Weights of a small mixture-of-experts language model, trained from scratch on English Wikipedia.
Size: vocabulary 3194, 17.9M parameters.
Training: a variant of Muon for the experts, 349M tokens, 10645 steps.
Below are experts of layer 7 (counted from 0) of a mixture-of-experts language model. Rows are named gate (a neuron's input weights, with its number), up (a neuron's input weights, with its number), down (a neuron's output weights, with its number) and show model dimensions 128-191. Each number is 500 + 25 x the weight over its row's rms, rounded and kept within 0 to 999. Numbers have three digits each.
Before each expert's rows: a language model's description of what the expert responds to; "raises" lists some tokens whose logits its average output raises strongly, later layers aside. This comes from a sample of Wikipedia text that the model never trained on.

# expert 6
It responds to: Percent signs, units and number-adjacent symbols after digits in statistics, such as 17.0%, km, kg, °N, feet, million, 1960s.
raises: " |", " in", ";", " as", ",", " |\n"
gate1:497489477502536490483501494496442543453457512524518512467535503458534496500518519537520512511493526501441502528521499515526519500506492499514466504456472539536502493469485523478496491502490495
up1:518494469524514484514486491485482526528520500533520506510506514472486547489489496504520486495511495499460508596498518499541450487506547537497500497499500485495487550515487483523475537465528527
down1:471479549477504507493540523496545436510499494501499479463483452514490510535507504486508498492512478473514495495503485518472492499501488525494483519559564502526497463494490484516461502513531481
gate2:503490487523519518497457470487481475518498500480479499529486476525498525520521523514508499494468539475527465493501501467479502529514551536486483493520565521511498493497477513468529499498512482
up2:461512486520479494500504510509463501501495491538466511466549492501519489502454533500529500470465490495503473458477509496539500508441505439561513535569511448510499515469496485500472500489502508
down2:504516493484484532476513493520479531562493505522481519549509493510476499462486468533508501484474514510488515490475483490489462490464510496544472476458490498479491489513465481493472531423518478

# expert 16
It responds to: Opening pieces of Latin-derived words, such as sur(face), con, ex, pro, al(endar), im(prisoned), usually right after an article.
raises: "it", "in", "o", "t", "c", "p"
gate1:503507464546515503509483482509457525453485499509501496491546565491505511506486453528484511495528569477473489493518481523509507518460501533481537523436510565501522490511519495517460546528501463
up1:537537487512491461490440499505535521478470496504502491548531490453470548505512510489523491522516478498480472504474534542521497488524515526501498495512478510482500513499483478531485487456530492
down1:513499500474493533490488503484508499503492502513518429461463471492437491541469476505517537510515495461514474478483500499446494496468476502488516505498537485499515513503535477516476501509493477
gate2:489493491492538515547503544479489484479513486539488488481486524491494500526497483517497512452470477453532511480456517530498523490512519517456506507490556495498491423503498486536539518585540506
up2:510528507521528500518492500507494464481523466526461498499522477482507511534495500481546507501492565465503501495506494486530497547510550534553461506502497507556507549493464530494509521502585519
down2:472507464469490508503500512468505533497457491508499478507507567521453492544491457490479458517497538484477476476477463572467490485516498500500535488522499477537491486517496507484497476482534498

# expert 17
It responds to: Pipes, dashes, periods, commas and signs that follow digits in tables and dates, as in 3 | 2:57 and 1932–1934.
raises: " ", "\n", " —"
gate0:496535470462503481507553474503529491507528471438513497534479518503512546528493510481531483494493482570486459539505496464529502524533524494511516502523484501500532502550475527475520448501476465
up0:538487509475525498469443480506506541483468489495475476506479501500500533520491481490482511527485585495496544488513459492495478520523513524541470481500493568497510490527486496484485503504500514
down0:528533534498493496463514507487493487497492514523453487518464584455494477476531485515499505481485495494514529504530550529520498474506463553484538471487471501545536492471503439450454548478503473
gate1:512472497500523491494505518449451529426466494528447482509501545474500509482547509521502494503495494512514527497527488479539504477499544516501503548469505583521547513504459512497466514503487512
up1:522496488521487442514470500499542538500474567503490508473505490498485513509497494525460498530514484500495493568496528503550513482489553562467498496493481482490485512486492505528494525496504547
down1:488495475496494518486526490487450448545490487531525469496448516505454526518465504503520505481443530466529495473494469526428494494505494511489556516522501512471530485505509506465462481529498472

# expert 3
It responds to: Word-initial or early pieces of ordinary words, especially w, qu, me, requ, caus, av, as in w-idely, w-ays, el-ong-ated.
raises: "ed", "e", "ing", "er", "i", "it"
gate1:527497494487515506518515512487480500443452510487500499503519530474475520506514502519500534504488527467470470523485512507515510502474487519567497501514518532496549505496493515512459510496495450
up1:511568471500504475500462497528538533501488512503474515497510487454508528487506479503478501492510501468484524557502529545563483501528504513467504546504491491522424497527516458500511503475557562
down1:494483503500499521520508487536500466525478519540538488499469477525442485542539527538524537507510483442500461479473475538460529472505482473536504492534530516500521493493465466497438518501500469
gate2:453500529486548510486510502492447469523539533481510495495506505503517514566491524486521477498503484413499495502483491490511478500517492494465488501503507531510508456491504488514499532528513475
up2:488503502533508498516540499482482485499516481544517444497473500504480502492481532508546501566492560534513498462503487499513497517507546484512493513500509496550535537481458465523480475517548510
down2:465518464498456500511478503478509512497523555491499507493520501519523526499461447512476457469505523476493479503499437548507509469532515489507484475532484457501457500491526475489441474448521503

# expert 28
It responds to: Endings that complete a word, such as -ation, -ing, -ical, -ment, -ers, as in unc-lear, compos-ition, civil engine-ering.
raises: " and", ",", " in", " on", " (", "."
gate69:487493493505491493512559490516524556509490510497516512508483532501431532497541504543544515484484470498488512464518527493526530524492511503514479499504481496486476474484472491503506504468507527
up69:503507469521474474525513482454473486492509467511490498504463499511510532491531491504529441512541503454499496524532557508499543484538506465504516543514501526498516522504462466524563506499475488
down69:434502513484493510481465522483535474461501462464474464466546523481505519478486545473541499492511534510484516501453459449513524466519497484523488518515499475505502455480500480480574530529498497
gate70:520504506493502504472501519509510451491482511479486549486557498490517482532500551505467465537523500504499474513547447524544526517500484523469478485478478447489509538487536482498491502506488483
up70:421453492489501460493510535506541491523496465480506473459516506505529541485490508526495491485478473514457473493513489480509497479512529511491502459491526512581482485465471503502501521493469537
down70:510489537516487504515488465527492481550517553456517562495524487504500536489504491502472519517498459527467515512507518511463488498533513507512522509516444508488488516503511497549482474517525461

# expert 2
It responds to: Common nouns and noun-opening word pieces after the, a or his, often before "of", such as time, career, season, school.
raises: " in", ",", " and", ".", " on", " as"
gate0:486493525500505483501491460492519502486504494485541481495482495506519534520460529501546505496482425508481507481481468460560506532463509508502523468527505479487482498521472529511513499499502539
up0:518491506501497499473489489512479499455508490481480513501472485510523530459503512519480458543487573469522542495470495503469546524482505505505474497506503549515507520532512533483497507494497527
down0:513494534472498505492481512486506542498448568511476531497487529506469469502535474471507513500541498515507512521511522525473534516505530516499529500468508505529527492465500464524504521497495523
gate1:510494499467539504477495487501468508489447500499501496486489497466524530477498524538491509523562538484501494465501514499550509507521494517504517500490507594531528473489517497499459508502483464
up1:543501456495488465504433469501494495515496509479514515520529498477472482494495500497490486484494487490494498614503507502526492507492545553473508522488500505482490493500473477541520476493529501
down1:478433501489479520478481501501501516523493495504518450524498504534462514564493501501503488550503512517519514511484515538449497467465509498507483472537531505475553466471489495500486515475503504

# expert 26
It responds to: Commas after place names or clauses, plus place, nationality and month words and final year digits, as in Washington, D.C., Virginia.
raises: " as", " and", " including", " but"
gate0:491483563497501514490509475571503476494479481474498481505458505482487505501517481469529500451447491540480472508498501522521502531519491479515542483490443510537496455553477507527480500520506478
up0:488473502507515476508477452491476507528487486497504489483496445468524498504489537545495491574512566501510464501517543521477528518495477493538469502547526498496512520536519479488495543545531495
down0:490490528518484509472506470488506527493521487496484499484488506468478518486535514484496519489487524485499547550461476513536506482528498522481524479478506546448491476509503504515478539486511471
gate1:511488510518554497501491429568452587425493507428523512512527535486532486526483482527497519514513483480487468482501507471543550465500505513521528496487494535494498497465515512489496500525533509
up1:515502449476476460520485501531494526507470544514484540480526513460504511510472488539454482473515498501468506538482530522557500506523536517459510525481499496504535553513486498499477519441530513
down1:473470490488470536554526505462509478512510512561512459502435509512438491553500500455469474502514505473514463510493511507437488492496485518495498486481548499499495500494498505473478470497506488

# expert 7
It responds to: Line-opening hyphens, bullets and pipes starting list items or table rows in infoboxes and tables, such as "- Died:", "| 8".
raises: " Total", " •", "areer", "Personal"
gate0:495485502517518506501523512546546492495466468482565473490484537493523486496498481459543480499489466502495439512502516495519502523518505498552490463499498508525513492506453506504508460500500492
up0:522477548528495471474482499527531501467462479515499519471496502479498497456499484497479442530488531423492502517500489479486521511499512496478452494499488497521523517505500499501502499500512548
down0:520501488547500497481504449465522520500513530506522521506498545524471499474507478493492529497489487514491517501460499558478502508506486531497499495434491518548512501514497452496458525512519494
gate1:533496473528551499543499476532481554460446529515483512465543541509531501500505478528490519495488532499472447516551475476591526499491510504512545509509519522508538486522501506502449485507486446
up1:509517481490475480511490489477494553498489491472525503497527519477480510410492508517485533503511506498501516529495506521567511509550527517479499487472489464494445513496491485530515523447554496
down1:492504486480489509487517502531476446508512545477509488491475495471452530559471505498529469495512475486528455497474499545469518545524448476503514520500490530521492455488501487504448434500502468

# expert 11
It responds to: Single consonants and hyphen-joined pieces inside words, plus sp/sh word starts, as in Wilts-h-ire, lands-l-ide, second-h-ighest.
raises: "o", "ow", "ov", "in", "op", "ot"
gate1:553518528487505499489498499545435487462501490528529499503499470507520500491526507520457509504495538477474532493524493482523504512486529515527520479488540580488542511472485490511451494493484486
up1:510517503467476448501471515493551496497474502503516537512552496459446505517481512486539519521543501497509514548495513516521460497533483492491488528514510486511488498543513516485513476481546505
down1:501455500525512523560482528527457461493489497508500452506475527497485501498435518474500511483498500482535480479482468502460504519464468509505517503538516475454498508502499479516509499504501479
gate2:533537512480522509526499470520496483500548537500508516524471488520508506516471511523510442505501469467502457485511505519456492500497514499477530508532521483539493490521473426515513534518492481
up2:497555532501503507509519527488465500507508507525504502444492517511521498507475510529504529499524510457499471450515512487550500552503515503508498497493551519564537539481494498490474488538553531
down2:481497490495499499521533491472481575508477480525523524529509496500477501492477467492487513466502536514486516483484501526485474527505515491524517503488492512548480502503505505471463518477525502

# expert 20
It responds to: Short letter pieces in the middle of longer words, especially rare or foreign ones, such as scl-er-ophyll, Ep-it-aph, sch-ol-arly.
raises: "it", "i", "e", "re", "o", "ers"
gate1:547535494508502527481527509510506550480476482517526489509521518511551464508483476511484476519481500526491476480505490483572509501519473509525501511484506544505555484519466475500476492486506483
up1:498492468509496500498489494501518531508483493515499523516537473467466515485467544495507521507533518493490466535489528496509440498514510555472502556475483513471459540465520520522494505498521496
down1:462492493503553521464500526502490479490496500516496469500475464488472535510519479487489503502531514494503487531444465522456517469486489493509524520490509569488487449483540482503485485510497442
gate2:513517479450498513481552491484531480498496508490504503531505508498516524515513542515502460486487479484518447497520489496516499498485503484476495500537541528525497501468508446518492511535500508
up2:496539494512502496509580516514470522491509455518487448455478495501513485507477515505528501478497495493484475483498496505524504512508512467525470447494510526534551513499514542485508509496569515
down2:474499442497461490514510536432481494528480493480521530531494516488467496506501481486510480445477544495514500506480427527500479516528548447505520474504492475577532501531494497499506523519535511

# expert 9
It responds to: Word-initial s/S pieces plus plural or agent endings, such as s-ired, s-eparated, S-oviet, work-ers, civil-ians, and the word they.
raises: "uit", "outhern", "ister"
gate1:534506505509517495498495466510453474474419505490509489492571528468474499475498508549527498515469553456504493503508511499508486503503458524502489504501498546460534511470520488487478472502502453
up1:503496455500509450500509528509481526509460514514548536512511507463473500509488500475475535504563483499468495515502528532538446499522509530496527540515517502512459502532486495477519498478501479
down1:536456519471501503520520513474501487523502483531464403486468498503484505504456514521487511500505487536518525470494475511475488508512499537526513480529519467488501465510508499517478509482492506
gate2:443492490489499541511497496526480542521590492515482473521476493500501492511509536505456498465490467431473427483511512494481510478514534497460529531573562522500509447502497499523516532520532486
up2:494498513531540507528487522514503468500492503506472485465512515507488495501438491516514487452496513481457532470490487486530493529493531491512488522489515473507522520515486502501478504517534499
down2:501536504518479507480524498522521574551482462498494541497518524507503514463456467481499525505534510515474476535498510493489497487542501513531558499521489453509519491536474436473487501476510510